python train.py --n_layer=12 --experts_per_token=2 --n_empty_slots=12 --balance_loss=0.00617 --vocab_size=8519 --optimizer="muon_variant"
Below are experts of layer 9 (counted from 0) of a mixture-of-experts language model. Rows are named gate (a neuron's input weights, with its number), up (a neuron's input weights, with its number) and show model dimensions 0-95. Each number is 500 + 40 x the weight over its row's rms, rounded and kept within 0 to 999. Numbers have three digits each.
Before each expert's rows: "gets" lists some tokens that make up at least twice as much of what it gets as of all text. This comes from a sample of Wikipedia text that the model never trained on. Tokens count by the router's weight.

# expert 40
gets: "0 ", "— ", "W ", "% ", "Win ", "1 "
gate0:541551495511488545444564536525483507496432528430500459408473519489498462486527508445499424498512480474503528465452521522513441421543513542505446489485518558503461558516523484455547478392504441501575533521519522419535493556516447495524532487551513529501512432474526510476483497490592447576
up0:491502512434500494571493521545507528609553489460459497514505445585505556549482494420575545546583562547492497496479495579542433530480490452454515466565526566524448431448554504526487502501478545510473482495493548558465489459481529568503462512537467483468503478482523496565511523535490537523
gate1:428562499529576493479474511589469484550432477527466450519522493481491514561538516501487566469487425491554467465489492528466530572546511491501565505494529527402514464484487494572515481560525492479475466540564436495421547504463460510412502469502577482530536465470465494546484488529518486424
up1:546512501525446442590528514496481541467541487462528530490530448487493499457561441518534514500559561400550469449542440518498513556565507557504529568505543489472528420518511583471439495542571538474527491492538484510466479556529532433517490524454541482443491488458504510568468544549540511482
gate2:463490468538492467499523450448536488474549490508489430499534513551459478500467467539525445537538463457522443469538456557564605515558497478511488461485506547454488514439503506434527463554513504552535509538476483453540436415548450569545490536475588442537465457482530469524431488513519499567
up2:432457498546482482558501456471489514595461494517441463529537500499579467530495508479518472463516451544514527471492449486470518522540533539550501491458430605592506436504529497498448475486484465484500471526454474558535477488535550506530567540497568483575530473572452547534489520500473493402
gate3:474502553493482569457486557431505509477534443463422538499545535473469449497494498525454444570438461466504494447561499527502524444541520429455478497481531494467580472526449520431508528585570438508561493426577513471510469498471491498471501550530506467522541483458517411463483461485516524484
up3:534477451525500465446456479474532572493528462515462531546440521556444534452563497471477471454475537549473474586538434478473452533433453492470527451532477492515526533475475482405493473528467517570533528484478437494434483506483537472545593444446491496554475521509488463488544459468406508515
gate4:470516503581437511449498427483429578478480500529502493498501531483472461531437608481504493414522489412528459495498513448515553375504491494428542489473505499583552504535418486433472489504571488480488500499446507459486468496481499459483519489537500472509471485511520465512527440453538463500
up4:440574363448457494434575507530447535500488466462458465428480486512475515514499506517456489431517510468452551493595464484454510417483529464468572439485479478471486517495426455495470485480515510477448461464538518477455483534501462461504451546552493471463482562506472460468498537459517502474
gate5:474500510552508475494552450534422514518459458516413475432475482551453448482564515546449527478531508532519492415484524517493535509508533420576559473471442507507477492513458502419535503442402440502508548497567498488546466467475486526473537518465489449442447549548535533555481513480533484454
up5:528463582442512463522495489456441531521509482507456463569528539444406545507441481569539522405487504520496498581522451521530473504459447517529495529542486432524500499473511443553517496453535533521514533513481481521402453496518552517466469551558474480509446462423558473541527446468516542519
gate6:463425482586580434491484474480506525507544463532495526496521504580560456506525488509531548480506469483498419484475434537499566505558584501527514501511506484496503564463511486434525497528486573462584499493533472494404526554568547479523527469496542448466478550471478474542435423500525477493
up6:505547504512494502554454493548499527498426580527535461528507431517504515596498469505487556402551485520448511461558508532481542449506438547511493529540502418517460504511569438497562514531540587516546476460494437385444512505447554440472505514494490495554491509486496514498529478493510527478
gate7:476458495514449506492563406471488487503538545504531483525545505517528465503539552510474553465551455427450468517533502431509509407566526521521507494412493484451556509464442449574494459459435448561516478484473536513480519589538420532441508473472492504520515495429537560499464535526524479509
up7:431474537502533502473440558519416509447499492539537537462465495478496517430436453518519537536480518441506520433517605523524469499554504490617494524445500544451470539516480515532559508452563489523502465493532466430463522457511529503490574571516499472492512549481470485497465417541443507542
gate8:560522537499488455533494535536577522531489485493518465553521468513461535508572469542519542530431589495518502490524462507539580478524546499526484522490389445422480489543598572462528495511518465453541508451441489496514502466532437548547477536511479431483480475525452454523543479517509419487
up8:477444440461476536485496461459446521441496563509447441534522506494555481446497535489492556500521487520480508421526490505556427531469482476509566473480582453549507492518452495511480551468544494535506527456618561444477548451507553491453450509467486552512464489440585534497431499530499549475
gate9:567500490473581466538440417495454524541541473488497454492523504551509419448538548525512524507518492478548508554454530507531459451541451480521489491440472460525454484551512420478517447613528492484461433447568466552551492538489542501441542506417448506473464502510490455494524450479487490534
up9:482560515475506492525486461524549502567522544570507510466450529537495510482548463474474445586497497473557546498519491485545495484472388526498508461527506493554471579465552424535504487574565512504473448471498502548543498425473520552383487497499602510474455479524484538455490513493546509469
gate10:493483503504536481434510503509459531482500549437484507484427473553546451430489575533494492564520457463425517504536507477481499458540483488485552454481564540512558462511541495463477469560541500520494501461504518550540440513442445530416497522481413496455512558456520484524413421507586463454
up10:476455493471458559494525486558508501505516517491486431541533522520468576545530515474516515527512583536517554523453506500487465491458501532488525545528479497498486475489569411459597470505536508476486536541502462387479569519541505517477509477387487452518435459488475490449567477420467460568

# expert 64
gets: "first ", "one ", "two ", "th ", "other ", "-"
gate0:480500495499496478492444478557542419537532466576587532462443497581453500458434534505543498456470477494423539516500492510478472430476443454530464555515442422474466474420417506486457548480470488539557533505566475514540458553517473530469506436483435473459482504484486466504463529506522524479
up0:506484494551448512411510501444497505497477522486484482529494516456525488592538512475497547574487553515522493506563433457577492542529595554500537517520532443515443581521492570499424485482485461511527516533454484485536443518494576504453477558522522450549454432422503502456536546511454513488
gate1:525518528478473493501509519561474503478518507564480458504508528520464602592518531470479364497478478392425461496483468536490547494523492501435452511460477477508489484529522448468488553493514504476475490515481508536538375488530484436473510564496522448452519582488499551491472540465552493516
up1:506460624517570522471503502495495532482517511544476493455566487515568562531516589541466521507544461470492494560584491539488519540509475533465504578490494493451452426445508521485517441533521501500529521470495511504478494567613465460527564465529455500535533498513549550473481505491499406468
gate2:457556491445542539498521478444477415478468536567499447548526511511551526524499467505481554555509453497466477425535573476478591504476527426479535446460520453526469517489550502443492483580513484501535534501513467482439445475529476543459452503527453511528503456531586483479526504548535568415
up2:537510504473428449474476446547510394477422503475484449510488538493495403502476505519485525477462459446486559529498517500552450389555487517497475553485529507507577533557531473527474562519536477481453453523496532431455450596481528520512523503494519524434489509443495460485498447570486489465
gate3:501523496466437445487530551509482529557482471586517561538512484541434555535438504501432498476494487563585474519470490543555498548515520439486445491474542499423467467525554500525488517482550466473483494534503593422520602524443503533467453537530540488522477436507560492516508465538512440505
up3:468482423416469464506532526457460522503430510517472508396502513510498532474477514474503475538460463450551474519542457399440533520521463567539462520470513538434458509459509564478496429481503519494489455438541481527533456529470529508475500572535522549472537466416541509522497541530570454557
gate4:523533498512480565477580487548495478523484504506478511416527597579472460443515525579490531543476476534495502520547447515550559534473486454476456458460497423533509477580474511463514529460576533544489495447562489549429526499418453525586525442481523505455511511521506460463525472492501477493
up4:486457513449589496499568526484579481487506519430402442481490444551550485476504574517431495490506555467523464551465477454565528482463501531437506474513471508445528479535520479505453550533451455513538478511516492490449439499392519540465465493478555472554506474529471499457490478496592544509
gate5:513462467495597543493569507469550543418545485432524509535486465497567433490462425474497497494556552460496480541546558492514454523479576517554523549526478492573463528510496414477510451491509541474449452524512510500499460490471437449517580545560486489559483463511513550450486470476537526455
up5:518512567490484454501473491503455397438521465508458476448530556464531466526513494560466437486453554433524504492400552510490485503519524493503566557493465482519467471521545495525489491523490510542565510527452506566564480474559509409563479496399499538485536488480576527485541547552469458509
gate6:499527487532557526543520478532477533468521475481597433446449489474455483515525526514510465500463461520535460541486511488510445501422524489472489357491563465534594426482525494536513462485508542541437527507485577448474515494529469535506465478520505527512463497502466397525439522518494414507
up6:558498498503434491505571475579511451478488511500468523539543588537431396558514461488392492437518495530521527459549476507498501497495551456497559500491539475515481503518534477432429536460486521484500553554487532448491531509486505552480444447403498502500552472547509550503553482449553500515
gate7:518469509530574554458491481559495555527571449509424481530479603589534527497509521517533502524480462451451464550486507473557523564521489508500509468569537593486502491544557497486485435503550456486561517532499547517549451478546451531481524541474500445484442512520536461519496454569515425495
up7:588545484584559520528545511539536467542516474456532537371471471505509498532502552491477593538484512593483483530430511531498536595585480525566479482522501550492473571482495491474485510539489446475523517498476491521465502472478458467432480472509482474543504461505510583501442482474504463507
gate8:558455498491480496482455482557454513496540448459469475513507520538530575540528472473558486531462506468406523489514491425496480484486456491490438509463474486499471432458457527496479469525465507548609523536592444468502474468414437465507486531524535392480514490474536492480537513581534476436
up8:526392505519454506516536544463504489552503494485526530442479518531475568466467515375483534531460487451531469459480456497532542540466468531467556594506423502396440473478564489529503499519522469494548432492491533452524508460505477452539545524472531500479458468483469531488481528488413554517
gate9:530513582484517501475454518457530543538524451544515489521428468494512504459494531553475472429528526509531499524535501502522499397466492471414475571510549506492497517505450546415507552472477486517450478497494497414564545534548448547589505412475487525478543480509510471600470490462516454460
up9:523488516524515506435493459556505489430559521530435483491495432461489479416500583480429468537465476454559528544448522498505535502478557533478568530452533459529525440514528499440534494508396462466554482526492512446449537490549472532422567442493541477502462487477505520496459489498409482517
gate10:508450530461577456473510509469527529551563489512453610516462441518565528502459455594510461430471429478556520485499474549518547472536477505500475526514508547527469540479473516520512544489435534529418514462492515486498488517504471526447561550488449450486457568559551478555503476439518566476
up10:464530537503533524453522487602466466482497517536453441467521469480482479493499500467541471457519547534536545540529492465468502504462503479553508362488523471524454506559508523470573501481474515545525524490501512502525492516428527504506517478467537489409503527525465490536564417438458357537

# expert 92
gets: "W", "Ch", "St", "st", "″", "Th"
gate0:518453533540525468498511438461518568473483551427494482451539568469514493513477490498499564487470493470461430514451502550547601454523541562395516453496490553531491543405490442521542482488578532524518504445528517535531507497458459493516461522537463454572481473421481517471495529548480469486
up0:556478522509526461510447474535546508561514541475533487480480520522431519587467529541554484513511518488611445482495460461500502543510512506468456486496536439521522515510481549445512530546540522578528446489538507463511519532450497439480518547596485441562494475557510570543498414456462417530
gate1:509550526433436439503548455464488521528455524402510517518430489569413531450498511504441520529470509491474525517504484440490508498526559461422560499464488524530492463407498522544502500499506471439445495545548526502523447493479496543498504462468514552481555444471460477528443514444591489578
up1:495467498515503552467576480484460511501543523557488507519533449402457425440488458448516501584458481511528496502546406491515490502454451415493594499583536502587576515473475520511441497472581543490524492451532507521481473496488475505501455547514489459545474508510507472547505470433502482547
gate2:462470436488461551463496499459506605517493535487470577558532511412515506459555491546506515476493488522492503486462494493450516474540579479464440506517490454470421492483517510485458539512468467468499445552537558587474500508567499468501424485424499557459434479460481488460541500565491558569
up2:496493515503432478462404507455502505457523463475471569518516520521501545535523456536582493540496503477476521497454606502412531483470516506481466450490445478563531538490483493620471465516519520485445457511508513506454550524526444422455453475474476616466559526494478479467445505511502486523
gate3:495543505539473511476542443474541486470501481462515432443538501584437448482474423495527499526472569497500513475561469481570429514501418494471547458562463544500476478433551607473521517512559496473593449469519546502548531468512499483541435507485498548527547494530452463496546495554488508528
up3:513483517492550441523511561591434509521473507451498494435466493408443548453516517429502517348496455450454443518506526564462464428487482534541519527481528514506446478499548436501492562457486414503501554526488481512513504548511542540519481538440513494503465482491465516463514521538484497502
gate4:534555524469480498487571539443453517474455509401548495564479446518458486449519502544425506491513487522518477515500494490530571473501532457506459451439513466523534476534530539551467510532605480536492555472477439543490480519510466490495499537380504544518565537443422510510515451469553469553
up4:486421499530513423532454477504494553470504421527472550517505526514525519521543555449558509466520458475476493507540520512465482436473543481517488454435533510535532480545497495554498487528533489471556547500535483447471425452461505574502433532483469527490538446503499582507467524655561511466
gate5:494523543548513516490596450516482590545480511462495494503554418536382475482475494555445562511523479489530472509511479488521510498543534470440523464466565536522476545481477530489506607558522430561507487517511532541461514459465542511547501552448495462495481455462496465495495430558447468546
up5:501523528557497515529463547484476512479519497554531548531432462531413434554454499497542448579494563455502510445564549518447518427500488481519488497500467483481558555471595463566583494510490553493492442469500509504497538465448440478553566548535485516533429519457555494499478540499472495547
gate6:544473519518508484514529524535510454499484518495416488483459492501549414508480534556482530416473525491453498511513600511508493479563554492466478473482475518519557508414491499424501479573575543533551582491572428501466559473496501470482530418408499474580496557506494486503513493481480533515
up6:424531509505441476502519463553514406463433515561533544493479493530511421467583522493409529448457508536448515450474507491478455571438463491482492495536561543505523502517532497400587492482502523489542488489530503481506444464490492524482506434461546537554489514468554539412538516520528475505
gate7:498452415490435433497469498544516527505510554413511514573465581513455468555465548607496564498486520412523555510527507506511485477582495498454508490457511479476543440490492464477537476545486519526451536577507506538496553499460556481461427551486533489531469482483554465507441551495478492521
up7:521463471510541466500481554447558524574531497416468532491538548461546514523466510518561579543486494468477518527463434522523478553522531563557469479603510478524447519514525544421439522457490467474529520493556502520464449554531531518514505448494568498537570492548581458476565494513461513532
gate8:407590437460500451484461484455449573543499490500538463505488473438458458499473461488467490452493514512472494518418531518387501509529503490499576473484494514551527513485456518529538474587458493531516438434521502474441537531502459497508527478509523515451552463472537499457443426550495458574
up8:451517504471480454481515524519485413470485540500473430517424496521504517504519499456504507551537427548455526488500508532553426509533524486518438505610478478561517432464533456454468444547571546529496429476444481479531488457556495440525567503515570484459510558567536469485472511464555472507
gate9:535478543497471454473475466557468603419499483464504470447497553439486403549495488518467515515524549517541461488521492548524500471563503508493498445481504486539510513473474509530518540540674508425533502488538546508567480487502513532466498518527501536549399503459533506468473509457515515526
up9:477517532545557515418491498474550453534506521507464483522472540449491637505491584564442500514495440562540501475520431486511512491475503483483483505471447544459485562533521521462518482545486524503524459523498513565586441480448513432493550508519436464444551461494510516485541528405468542518
gate10:465499486520524466505509536527486582503453586475542506427480510536524435482474509538475513524497457579487576502487523550480459493492561548511558436516477474555459509472460510560421516554487486432481586510529488519545441465478450507431417480407510501427519535531462502516507501531505533543
up10:486469507529453492528521502469555509468524498460506548457481428534455496503548491507520511589574468534478519518445445539474544523459453413506515500503489483526446556447459517467495476564460538446501405481489526554493492487527494477550505510384455530491546560523500504510586464526600467460

# expert 62
gets: "Par", "par", "Mar", "Bar", "Nor", "Bur"
gate0:491458523501446484500521531538548553555518438492481545470459469491506441399496537554517530428411429467492497443516528540494477521513509484521559516555443461528573479522567466516490484479466515548502501557579459423434451475495530533447493521486454417550486558500491488471466513472470544475
up0:519486460565529494521540478569520561460467409437450474416536490521504504511451521513488461495543506489509416434437521447458386485508497463453558552502516517539460541542506550461491553479478498506520485495562494460528578518526486524471518519480484483497524552467495536453570460567521562550
gate1:543526564516491517470543427533489542501483485485478469518545496513533502555551498534514505374517500497542456505374477541517533439458512496510561431525476460425493497513514469558471486546561513520561477461519484469483506475489485476510536486479467390501543507430561497538444561485516507567
up1:471553477448469526501528521466476462514502505449522540441417474515490473485513405535484479517603499561490514469514455546485466537481589500456532455520535510466438540517493478451527480556419463484467601495545501394499472510495453483488444478484529577516515531491474572551519519517465507538
gate2:492427449497469464477570503476501494468505493587450496424507521519436515500412443510472491503492489511502439569562625586520533525492565515496539520464492518499494504512535468461579513495547433542520466526480506523501430512483520483477506506449516487580439490493500512446530545463440522564
up2:473489458444474518517552561530485580524525593457542586510568527456507507434527512518556604587489492542475502466466496466545424530548448512526494466485546500524553464511526462439463455478535460499461500486516474554517527509514511423516504485414559520492454486530473459456466516493493458510
gate3:501464475572501505495480438485531520516567425473507517487396557580445500473518562466460552470519465452489534485530537484520507449469433455441523484549532522480456424484553485533482519462478523499518494548602531476479540456500472515543473486491451495487459567485541488414513476446435440499
up3:477471549573511554486500453548496520512525501562534499550501555529519505496537395490499526461523439524521472496494469489456475443515529481430524419510559566551521499510422517556495475494504480506441492520461473441566435468518496508471496569591472460475476494494563555500609530483443509480
gate4:517525441472512487462541513542496571641483466507534493498538590490517458524491436472533511445466533479520516493476545538463607508513552560413528484521556484480505485498477586497507445527512524555553503494526515501507504527501531477495520528499524528553532564440426535431503519533565514518
up4:432454444521484494514565552469429472481494491485498441493454554498508535501481506472412474518502572416504471475527585458505530517531458495483438515496477452596489534525494559570447479465467501516477503512441528531492468513470547492505510543437615498450503531517438483524522463575524513547
gate5:493488485546464522522562474447522531497412406501583450490434549565535505582505516434531574507462459503469533505437599526491584457487554448463527560499491390450470503484530499534458496472519479513513464492512515483457535515522514495477522483493466565538478491448527533456486517487500498514
up5:504512477477547551441499540479555549453585520436459463481473503542515529418557435498508500526488469443453576536486459419494517512446477509460588449556504506509494513528506435444525508530529445509602524505478568481495528523460499485507465427496546479534515487474565484467450461551526538487
gate6:548459443553570458412524500488529521480502497498491473532470620609539508507466570531565501463441544479522547512536485483520506487545530490444477416526543470490533518531536572503448511514546492515523504454526452434503548523507540513460551532521539443534480508470494490495494548589494550488
up6:548569563533453532560439547492465487514457507553463459543486487593493586463512526539476434532483517544535515506471503435483484418458562525441547453497542424520448420469508480454500480489417554471492474569504524507503562495529518526523506491490457550464496480475545426536480500499485521493
gate7:547484457511528477518499480524527515429551456436484539484476480468494509583486496471571554486460530468459464428484514470469518449506499448475552429496490422518424494434472529569484419483495533505561438462548505464515533504488534525476477598465506481472584542417485499507489509562545521529
up7:456486563586493532486465463535494438502424466533484446469469557466524496478469461518556522550506508432518499431552498583500509455502505481469499535446471456513547398477511527434488494543535509463509525457499490522504416469453486581470525483596480541481463537570501571519499504472468488455
gate8:487432514542448481483522428468494540560506442504522524473454455533451473409460522510499552416416446506496470556546514482499567450487443509523495544523496497433511446481578453544475567463477490476449488571514514499444521500494516530541480451484478604551546504492492434497479501478452502522
up8:490432462553520481467522530526505576502503496509528442581579529477487584453509571510565468555485527559429506524499553533562536519522556488521514567501446527532560524467515520396505491499617469521531481538508481462509484521535573544478554457513521513516462478499513534524467510497470539530
gate9:453479532542508470522492518529536562591460521493552518545517500525554517466515518556508569450426496489494478479432470533522585471503494521436481523527468446519469489597456475528492520581512483553467460514507487534517495523488498550472488469452539525426480541578399496461542483497453508591
up9:471464535489535479523444522511528476471470492408570567477497524603449392563518604531540442517468465519483506505532525556470441543456544527480455487468520480510517469548556449509532457475474498485492439556450522500495539488517475431453508441526515514513460540458539481542519526506495448456
gate10:505418489544545503451428447529571518552547498484485542503427556482468455490521561547495549465482503448472540450513501517517643539534490435404455553514491501534439479552526493490442538511553507506466509502532523507475556486444545472483507535473526495499525489433477540476486506514542537551
up10:492488555500470487465522444544584494516514537499532494437540528432511552548465478435484556509465529456520454491474507533545453478543510457521490487556553484565474475420476499484529458608490488527550466566446515476557544540506494515578485554479504592475552498403502522501552523475530486491

# expert 19
gets: "Al", "Car", "Bl", "Ed", "Sch", "El"
gate0:477460519485498422420532460539481537487581520417439481469519525468499498470440492525448458451471479580539473518550498595467505510510508472488553451489405497494479469496519528482455499460503500521541505499491486487414487468497499525414529500506466445589444537473440481528477544467442555548
up0:440559539510538448504533558506423481577478526505596466498495493453606472499516472556523469547494474491501492503438441498517470577436478543525493536583457497452459513501534504484521441496542571485478504512500463429488505499500541528518535476552551508500454585513492456498422476495519483573
gate1:449489546500554513450489506520512533557487477475495519511485579491551467518479461530522458521532569474536516489521585601530554542541532453454508505479467470470484459451470519519446432530478436473475466479469554468484563501512563545516495453461466553539396560458555479486496563497515416505
up1:418482475555473461460513483476531554509454508484480494529522486511500497480493452543468488491516535489504494507542463540486497498516467511499502504511484596450451505436550466450499464532595488522467528374467463484543509498496588419511565515522457447474545576478504493443549379510480502552
gate2:450530484462536484456570426496531531504533437499463477499429465544561481439514533516472554485469433556547510526515501545440552456441482500481554524450437481487483503464568544508416480512533489472534485496550580478431502439557525463497492510466479574471533549569524526439534514466504469478
up2:484475488463517471481469417488499450455576445463490527526545460530530550502499505514606526509455515463494456500495525430491512466548492556548437537387449543523508436525504505520449475467492434504545512539497455482437469540503506534492442501507540481444457481554552498505456461457418571524
gate3:482521519554432433514497423469521511519467427460560460489504518394498469454503444546507493489441442566561486478537506489449550475556515492569514555449473493503461478505470524529484503513493555504485488388567478489470566552448469510467443524471499448476484590540508484489498480510452499538
up3:445447484483547477500515511467491506437467536524418497524540482481544510592490557547488534438523501506568470516561546447515479461511491501445521570463438473512571443467528519516461485500482525512502517563446498578495508526465494423473465466563514497480472493434564466548426539461449535422
gate4:542550493461552452407530459487506585542501469464477500494449459503455541468470426546467484473478462440536547442555508489422501536510535417460523491453486503473426453452532458450525530506473487522476485495517567468388544456517566489495539488507561502449476508496475490460500496539541522556
up4:517478455572527423564495551430544486465487466530448565474479440530564483493445550536435409494511498448448554502531579494484539518570477411501485509445458537475526552448470522562491459516505488502510473523484523471460465490452466489473496540517533443479462458524426470509519551496456543502
gate5:493560576502436539478496503525535545553507430488522510535456450456548465477459543477552468467510490487526480528529434480535506439447487477490462518485534431473504501472526535563462492554549445469543537470520463511533446484449486497385551570493515514465585516487486466476499454400488551552
up5:524523460519482512455485455428470536513470528478526522544527508473527478478506522404501523510457561486535500469488504442467418538545415471430532531501429498451493569595553443526533501397464561464468525510520542490503489467600527523517495466530466474487527559472542482482488524465524494428
gate6:519544516531559537450600492448534520474542512505509487526524510476568499483518496534470503504432500487485525510524462466540480488490492463505555473542495399455519460492452517478565391492549504496571474504491455574568489451501469520532525548474557465473467585443489588453463429516502463469
up6:541552509454448461491536496472463520479430423501498545480512503528386485486554477487482466493508457575543554467538487459496421478457492492444446551512400423482456382461502514485479507485491527481509492513542516548517503526486529493458456459453505510479484496478501538516499536544428406533
gate7:490552516464527465476526411529489493498546507506520463466540499467485461498564432548442564480453500497475451494515508495455527566507533499466490450466485471473568492511567549464486424500524465462532474441511469425482556461455538476443442513454484431544449560495497530446493419535454571566
up7:465498517532441470427485500579512478454499496458474407480515529523417474448438536514455530482436586520533476443494505470448470481479492509495599540543498545510505490478547513521551481482503502431483577472453498506498527510475465468481564503466552609532533532424505546536511484540472473542
gate8:508522529553485489485569493440454546503468451536531480542523548510492482472543461536522549526467443555478513531477524471466453449473517479595505464432466468521511485537605550522479448479529493511478410447472581473437457448453461483471482476487556558473511546518505498533519492574482558574
up8:469494476501492454498503467495483536511523524532532540513538530507522487578455462451567536471470494396521509514422466602572459517412606569503470459474493473467549519478555522458451511528587541528544478490469500457519505494537530537541485555539514453530504487532569535542530515532526533483
gate9:490503443531473433515517505499420557508478476506389537540488563542503522421476485545537502448524589573489495516540523532492533451500532495411500508477430482522477441504525504573499475586516494538475458488475468500451502547507466462436476564517454482510484483518432466553440497498444479546
up9:494526480571523517499406499509532435519458514489513545526513489495429486518446574496592441573522506496577435511479504589485525514510544518506546494534508499475514453562470527491526543521464423544464494535492481530548458489470418518504500513529572482453515468541484431565530578501512433507
gate10:519474511520557451519547503503482552506508490494539569488478531592585463428487514649582535513476447538496494434574530515521488456498528379516487467451472518429526480474479458505479468470506470507469467451510519475461589487530497492481503491462533513465471517534511483495487498548490494552
up10:451512553549526473516499541487515509571442480481433530470474526381466517519538498475484511441503516506556406564551509524547504489523517499505496467402493558516544524480497509515560474506548480552590505474484498501568539440491456453481510499541526444580440520550494497479487492507424434486

# expert 42
gets: "1 ", "0 ", "2 ", "5 ", "3 ", "4 "
gate0:527468474541505545512597541541463464542509465520567516538498419533465542529514434498553438511460508491548483522519510489500500452524490546479485475476462533417371509434481484494493507513491558459529479585432488473492466542516546477473529406459496508471525493480482544528412475525528522447
up0:476526574442517512550513528583476554476526531509484495436455603508525459562500472548501517529549521536488569554555525488495461540588527468512548467458430512460475528530605455463543517461480573463543500534465478524477520474496517497572471535492482525500493536485480520477514460474555424544
gate1:496455462494456493560500501549476523539466502436469535496493511520457532472514483552530494609527452529465506488495477418471460497498490582566524473497446468498454477572521555517527480544569469485462463494476581484494460614490505460457506465495520504501422499558448513563556510555540428489
up1:552459506586538487567490541594537500545459439464472435470451516501494508474530525494550503523518458548516523566501532528517508451535494556507478462423483428486528569471487429542541486560464519441500493505540535545495506476528534504424475567514481498511479461509529406494503492463480420425
gate2:489529497519505547529459478477522567532495526536495511551532472561420477506447469512514486448505439440564511549445526437514524523437495463516443577474516429480530473516608490504482483465554501493461481507529511440458485526447533501564433474521571527541490540396493496524496436484536462443
up2:469476535477549487456568519450511469473465461446526576530450520513550555531506478428471462574497539485455544532470494514516465515475499546469536527587470583544499575498463481512542454529491396526513478456501414498510525447501434449561531538513504505508556504517502571505555528508512482568
gate3:470541522513526494547510519532444530488567568544477438501496535464548491476492506583526512521500457498491518474584511491425528510475422412454516469598477465561453458598438477505488564535522518468530521493517533512488508522459483509435466538453463577542440516496478473495425473500480481544
up3:455499443508551512573471528520508490502500498480519507537472489467580511528476566490445487537507516505480515538451492533469526524441519403479487555445500424499396487443478453482408458477489458529445525403485507525542539596528456540499484467423484501556497561515469478541494533532539484490
gate4:487468490533520429498584537491489468500618517488442512529484476483463472497498530482489497520466514461577470463435526508562562485511524464389518559548455504437503522500535519523554528482526540508472471434571508580556508551492467572534471562534433453530509521507551553499509468469501483477
up4:537572497523471474463427559412580506531514437435455508567489450531503508480550425463475542403552477591516516507480478457527515482533472506469436521563479531478471493473508515563606557433488443540475571492526483502506480530495496473491479453476493497498489469512458494533522482523508518451
gate5:509463543470485413473550512562525466513560498556509492549552493522484484521490444532517460496424585526493464510549450438541479518482493492519513482439476456464484464559555433498553516528514518537502438438537572501555497484532482491526512460498452500428556464549456442520513432477563434565
up5:466565464485548425519553483486446578510480525522474476461504500495566491529508429536555474494475473557528464470468457504530508484449504479459449550515604588509510500460522466523504463498425439472415521511546529412436517497488502538503592531482461470513504506470585480560517495492523520514
gate6:598538472475463467479460453570520558490474456483557499564421457570474466528492518534542471525549540488471503472565430522551496501578521492483513529502482483500496494502481457547467515515508479577467474432535514548489450559451462545542494525578460567475464440522429501521550467523502475445
up6:515503579482452451556611585496483465420521440468456521528542521550452567538457427504481533461412491513593540440533473517523491515488501513481536437405554546517543474540511510464538501484487558541516504558474517523489497503495511544490443431467512479489458505494505465525517511505499530494
gate7:500540437504475476469546535535429571525424497496503509537580485514552492487521458540435520515525507470470439420494446516519532483505529543525569552510544543480474564484557472567472536513518418484534482491531559484508438544461476458540491519474508483573574447480488473469428507465498531583
up7:549514472460497502381521571524515530524529537479467538486530455542464560493512451478426455470447552493470513416473464476578556524509504475576509525536563492505508476463532541497447497473517418524478492525540481507473594488551551551432514552470568524535547501467523520448535519484515518531
gate8:531447461490464561503505482487523459433496484466523524526491503494420486595460422576534509478458496498491526481482526530453404490475442484508531516531436510508442499427447513442426498523506430534544521494431418452510563483539545514428450509462536476496522519480430469500538512484515521549
up8:537568564502469502495441459553527498426534430496481496574475418522452570428523469507507530473531531495475556485496428500439512510472496473457541444451489519523494554478523547468520381530542470547509482455567498503461472509464511544497532524553478538432560479525499467504567499531447503467
gate9:416457458547487534452508479512499587562529481473522512495478396485555489543501490505472534507556536484451492476495522492545544451447569482510522462482548570465506506526443490503469486533507473530523533465463555469389512499474552548471464518545502600512476540424453466490588505489473460511
up9:542495462492500427508482575516457581503481560516462553430512431507393514512543532456465502519486534518457444474497553532484495498462481464483460430443498506484593464540526496445461519497596517511490462451552494485505459519521472532448452456501515482508488507469485466501499632478460468497
gate10:525572541445542510487546496523553541500502536519513490571579471508426530519552508495488484473507437556527483581537529445491468501584511539544549465468532389502484535445432511489516519540533537515542444498445533515442532500549528534487431530510557488498484534503500508513460525495558477601
up10:538572489508451575492541450552568571525441552544503524483538514493488479496536527499439499420506501449500449486557488578523499468532553498574505504548586545439536536496519523495458500503435512528530512501477589501461507467482576461447507454498513526518464458520517471433525527443522485420